Below are experts of layer 13 (counted from 0) of a mixture-of-experts language model. Rows are named router (the router's row for the expert) and show model dimensions 64-95. Each number is 200 + 30 x the weight over its row's rms, rounded and kept within 0 to 999.
After each expert's rows: a language model's description of what the expert responds to. This comes from a sample of Wikipedia text that the model never trained on.

# expert 28
router,272,208,259,199,199,191,211,193,205,196,162,244,190,186,249,197,192,197,168,199,200,128,220,203,205,170,171,193,212,203,178,169
It responds to: Initial name consonants. Capital consonants B, K, H, L, R, D, J opening names and words, often split off: H-ills, B-ank, L-ü, Sakhnovs-k-y; chess notation.

# expert 34
router,236,201,167,195,207,216,176,207,179,176,143,213,202,197,168,200,237,204,241,196,183,188,192,187,187,148,167,230,215,217,232,217
It responds to: Mid-word consonant pieces. Consonant-cluster word pieces inside words and names, such as ph (hydrosphere, Euphony), mb (Member), Ab (Abbas, Abe), od, and.

# expert 45
router,200,238,100,180,206,221,190,227,188,131,184,137,260,164,177,198,203,188,170,203,176,255,230,223,260,237,197,197,221,224,226,187
It responds to: Gerund and noun suffixes. Suffixes ing, ting, king, ation, s ending verbs and nouns after stems like run, trad, ma, plus words like music, development.

# expert 35
router,176,204,219,179,209,213,177,225,193,243,183,188,212,156,192,220,207,247,166,176,235,161,197,155,202,203,239,187,223,161,178,172
It responds to: Letter e inside words. Single e pieces after a first consonant (G-e-orge, D-e-piction, S-e-ptember), plus Be, Pe, We, has, have and initial H.

# expert 1
router,237,217,211,152,202,164,259,155,246,187,207,231,160,120,224,169,218,200,184,172,245,148,167,177,207,137,184,178,177,191,233,194
It responds to: Infobox field names. Field-name words or pieces opening infobox or list lines before a colon, such as Born, Location, Country, Species, Language.

# expert 24
router,180,249,217,146,231,213,169,189,251,244,189,196,204,213,204,184,140,201,219,231,263,225,154,192,239,135,210,162,178,267,195,165
It responds to: Prepositions and li pieces. Prepositions for, by, of, to, after, against, like, and the piece li/Li in words or names: Un-li-ke, Li-nk, Li-ons.

# expert 15
router,236,240,203,151,187,230,195,149,226,187,233,195,242,244,220,154,205,251,217,173,274,189,139,165,196,133,220,227,179,201,154,227
It responds to: con/pro prefixes, era words. Word-initial prefixes con and pro (congress, constitution, produced), plus during, under, World, world, began in historical and championship contexts.

# expert 37
router,190,178,205,213,221,182,216,240,262,182,212,241,194,213,209,151,150,198,233,160,212,207,175,190,174,195,189,186,170,171,230,219
It responds to: Gu pieces and accents. Word-initial pieces like gu, Gu, ib, ed, position, plus accented letters and Greek or other non-ASCII byte pieces.

# expert 33
router,185,231,186,200,174,208,217,190,189,223,176,191,213,158,193,177,294,206,178,159,142,240,195,209,208,169,175,186,248,183,194,200
It responds to: Infobox values and fragments. Mid-word pieces in infobox values like V-en-ue or years after Born, plus word starts such as pre, St, Saint, Paris.

# expert 11
router,203,175,175,157,198,246,171,181,197,247,180,196,199,199,166,160,222,196,215,228,186,216,192,128,229,181,197,188,224,143,164,151
It responds to: Syllables ending in o. Two-letter word pieces ending in o, often starting names or words, such as Co, Mo, Bo, co, ro, cho (Cooper, Contra Costa, carbohydrates).

# expert 19
router,175,170,155,222,184,224,191,224,176,178,187,191,216,219,160,253,177,177,207,213,146,219,251,239,192,306,218,234,197,200,171,246
It responds to: Years and century. Four-digit years, or the last two digits of years, in dates, tables and citations (2006, 2019, 18-97), plus the word century.

# expert 5
router,229,188,186,200,223,201,202,187,169,201,237,168,183,257,129,199,193,248,222,219,220,191,225,236,212,176,186,234,211,190,212,209
It responds to: Table and list delimiters. Cell pipes opening table rows, dashes opening infobox lines, and == section heading markers, e.g. taxonomy lists, election and sports tables.

# expert 29
router,195,181,195,244,163,262,192,232,183,189,215,199,223,184,205,232,174,214,166,215,175,210,239,238,190,286,189,227,210,217,207,237
It responds to: Word-final plural suffixes. Word-final endings like s, es, ies, ers, ations closing nouns before punctuation, plus Cyrillic letters and CJK characters in names.

# expert 46
router,217,187,172,229,218,193,222,244,212,110,180,202,204,248,173,181,229,195,145,183,213,208,220,268,176,172,206,211,231,190,175,221
It responds to: Numbers in tables. Standalone numbers in tables, scores, dates and ages, like 1 July, 6–1, 1–2, (aged 24), table cells of statistics.

# expert 31
router,186,245,252,178,227,216,198,221,229,141,226,199,186,223,197,255,240,187,198,152,225,150,213,230,222,185,218,192,186,173,193,262
It responds to: Quantifiers and numbers. Quantity words before nouns such as many, several, some, various, all, other, and number words like one, two, three.

# expert 21
router,284,197,212,174,184,174,198,183,189,202,160,209,208,197,203,216,227,188,207,244,219,237,214,237,160,164,172,201,210,208,225,213
It responds to: M-containing word pieces. Word pieces with m, mostly word-initial M or m and pieces like am, im, um, e.g. morning, municipality, Communist, Tor.

# expert 25
router,227,219,205,183,261,185,232,169,227,220,192,194,172,192,197,182,223,199,181,206,251,194,134,169,229,124,199,163,193,179,207,151
It responds to: Space before noun. Standalone space tokens after the, a, of or an adjective in prose, just before a noun like temperature, rights, illness.

# expert 2
router,190,180,198,217,153,258,184,222,192,175,210,198,217,176,197,256,186,211,172,225,177,217,223,231,174,288,176,214,221,197,202,229
It responds to: Line breaks after headings. Line breaks at paragraph and section boundaries, especially right after ==History== style headings, list items or table rows; also rare non-Latin letters.

# expert 12
router,205,222,254,163,209,169,199,158,198,218,226,195,103,224,241,189,207,139,209,214,143,251,184,190,227,174,233,149,179,191,170,142
It responds to: Mid-word syllables, coordinates. Syllables like par, ran, lan, lin, Ba, Mar inside words or names, plus digits in coordinates and big numbers: a-par-tment, Ba-ku.

# expert 43
router,149,177,204,186,122,190,242,217,220,167,182,206,201,218,207,156,230,239,199,202,200,235,193,179,240,178,240,135,187,228,198,164
It responds to: Syllables ri, vi, co. Short syllable pieces such as ri, vi, tri, qui and word-initial co, do, su inside words (Tri-vi-a, co-mmerce, co-st).

# expert 47
router,186,208,226,206,202,184,249,199,214,232,205,151,193,189,206,193,198,208,192,200,208,216,139,142,243,160,212,144,189,204,207,163
It responds to: Letter s pieces. Single s or S pieces, mostly word-initial before the rest of the word (s-nout, s-lopes, s-cales), plus South and As.

# expert 0
router,200,223,221,206,221,178,182,193,216,216,195,177,157,166,206,229,202,172,179,187,196,146,183,180,176,143,165,180,206,162,140,198
It responds to: Le/re/Ro word pieces. Short word pieces like le, re, te, ro and capitalized starts Le, Ro, Te, Bro, often mid-word: S-le-eping, Te-le-vision, Bro-ken.

# expert 9
router,177,205,183,234,192,183,196,255,178,214,190,181,200,218,203,232,207,205,200,190,146,202,251,218,168,212,212,241,214,232,191,232
It responds to: Pipes between numbers. Mid-row pipe separators in numeric tables such as scores, statistics and vote counts, plus occasional mid-word pieces in prose.

# expert 41
router,194,213,172,200,174,233,171,248,171,218,212,237,191,240,203,216,155,209,185,246,145,182,249,242,200,228,198,276,210,210,192,196
It responds to: Ordinals and duration words. Sports-career words like second, first, long, high, year after hyphens in two-year or season-high, and suffixes th, ly.

# expert 14
router,177,208,170,259,158,202,163,231,193,203,211,229,204,199,173,235,211,229,181,193,143,214,239,231,157,251,200,225,246,184,237,264
It responds to: Possessives and place words. Possessive apostrophes after names (Luke's, Castle's), and the words on, in, along, area, River, Street in geographic descriptions.

# expert 3
router,215,241,222,215,241,176,179,139,161,217,170,213,189,269,198,198,191,179,201,189,210,254,196,184,199,180,199,239,182,243,294,212
It responds to: Adjective-forming suffix pieces. Word-final pieces like -al, -ical, -ic, -ual inside words (soci-al, Municip-al-ity), plus civic adjectives such as public, national, local, political.

# expert 6
router,186,183,213,181,252,146,206,173,193,250,196,209,215,194,216,197,222,185,222,156,177,240,162,203,183,172,238,179,175,187,196,156
It responds to: Word pieces with t. Short pieces like at, it, et, ut, us inside longer words (The-at-re, B-et-sy, Furn-it-ure), plus the standalone words at and It.

# expert 36
router,204,197,201,158,224,149,157,162,173,207,224,175,179,214,255,170,238,184,221,210,226,196,189,233,193,126,243,179,222,174,174,221
It responds to: LaTeX math and line breaks. LaTeX symbols and variables inside $...$ formulas (\, {, }, _{, ^{, X, n), plus many line breaks.

# expert 30
router,218,177,168,177,200,195,184,175,218,241,131,194,184,232,200,228,208,224,216,241,278,214,183,240,188,187,186,214,168,193,197,195
It responds to: Film credits, di- words. The piece di starting directed, difference, Diocese, Died, especially after "film" in film articles; also Best, Award, Film, table bars.

# expert 4
router,184,196,174,246,194,193,184,235,174,222,207,169,212,203,181,206,170,185,211,216,156,203,252,243,179,281,175,237,216,236,209,252
It responds to: Commas and list introducers. Commas ending a clause or name before and, which, but, plus include, including, between, before, e.g. "three children, one of whom".

# expert 26
router,195,181,181,236,189,220,197,237,147,190,199,195,222,171,189,224,192,183,188,217,166,221,258,218,190,260,196,260,178,201,203,256
It responds to: Articles and prepositions. Function words the, in, of, The, until, from, especially the after a preposition; also list dashes starting entries.

# expert 10
router,210,170,197,216,205,235,182,182,211,214,206,215,221,183,213,195,171,245,244,187,186,169,171,196,209,231,213,226,199,233,204,202
It responds to: Pieces with r, y, or. Word pieces like y, ar, er, or, ur inside names and places (O-ly-mpic, V-er-mont, W-yoming), plus the words I, you, or.

# expert 20
router,195,178,184,264,176,230,192,231,185,194,219,217,218,201,185,254,170,178,181,229,136,202,248,228,209,284,192,236,219,216,183,248
It responds to: Capital letters, acronyms. Single capitals in acronyms and name starts, especially U in U.S., USFL, Ukrainian, plus United, Union, Russia.

# expert 27
router,176,182,177,245,166,225,190,203,179,193,203,204,216,197,176,256,188,199,183,211,173,201,248,238,193,291,203,223,209,214,189,250
It responds to: Initial f and short starts. Word-opening pieces, mainly f and F (f-loors, f-lank, f-lowers), plus fa, ma, me, st and the, to.

# expert 17
router,247,228,189,166,207,211,193,168,204,216,227,189,212,207,166,174,218,219,224,201,230,177,124,143,222,151,221,175,178,202,212,182
It responds to: Hyphens, dashes, quotes. Hyphens inside compounds and names, en dashes in score and year ranges, opening quotation marks and slashes, e.g. Al-Hakeem, 97–85, 2006–2009.

# expert 23
router,257,207,211,200,229,198,189,176,203,190,199,252,203,265,211,158,222,221,235,205,247,218,161,144,220,148,179,231,217,206,193,158
It responds to: Initial p, O, ex. Single-letter or short word-initial pieces such as p, P, O, h, ex, trans, Col starting a longer word (p-hoto, p-rison, ex-ception).

# expert 22
router,175,217,217,243,255,197,198,182,212,203,193,218,201,169,223,135,224,179,210,179,243,217,170,155,224,200,196,209,193,180,199,136
It responds to: Pieces with u and d. The piece u and word-initial d in words like daughter, drained, driving, Lauderdale, Wau; also au, Du, was, is.

# expert 16
router,183,154,198,225,165,206,221,217,170,191,207,187,227,212,171,250,193,204,221,204,156,200,248,246,188,288,184,206,225,196,173,251
It responds to: Closing brackets and quotes. Closing parentheses, quotes and heading ===, ending titles, country codes or years in tables and track listings, e.g. (AUS), (2015).

# expert 7
router,136,172,199,174,189,186,199,202,181,220,185,236,220,176,234,204,202,163,211,196,220,216,215,214,180,182,197,211,208,227,204,193
It responds to: Units and numeric punctuation. Unit abbreviations and symbols after numbers in infoboxes and tables, such as in, km, m, °, ′, ×, and decimal points in percentages.

# expert 13
router,187,223,223,193,191,190,213,189,203,206,165,172,178,190,205,215,212,189,208,177,233,155,186,222,182,125,234,162,208,201,209,200
It responds to: Ra/Ha/Ja syllables. Word-initial syllable pieces like ra, Ra, Gra, Ha, Ja, Sha starting names or words, e.g. rap, rather, Halo, Grant.

# expert 18
router,214,212,217,179,249,204,225,153,207,192,195,208,169,186,242,163,182,208,185,169,237,160,180,166,218,170,205,130,163,183,168,126
It responds to: Stray spaces and bytes. Lone space tokens, often double spaces in sentences or empty table cells, plus raw byte pieces from non-Latin scripts like Korean.

# expert 32
router,184,186,155,210,131,211,161,242,162,203,196,182,212,197,175,271,191,189,198,217,151,213,230,229,181,299,209,246,220,218,207,224
It responds to: Past participle endings. The -ed/-d ending and whole past participles like used, known, announced, served, often before by, to, in: noted by, played in.

# expert 42
router,187,180,198,220,138,153,222,213,181,226,220,169,212,209,178,185,147,179,190,228,150,226,224,149,155,194,230,204,172,210,229,165
It responds to: Sentence ends and c. Periods and line breaks ending sentences or paragraphs, periods in initials (S. M., C.A.), and word-initial c pieces like cornice, cedar, clashes.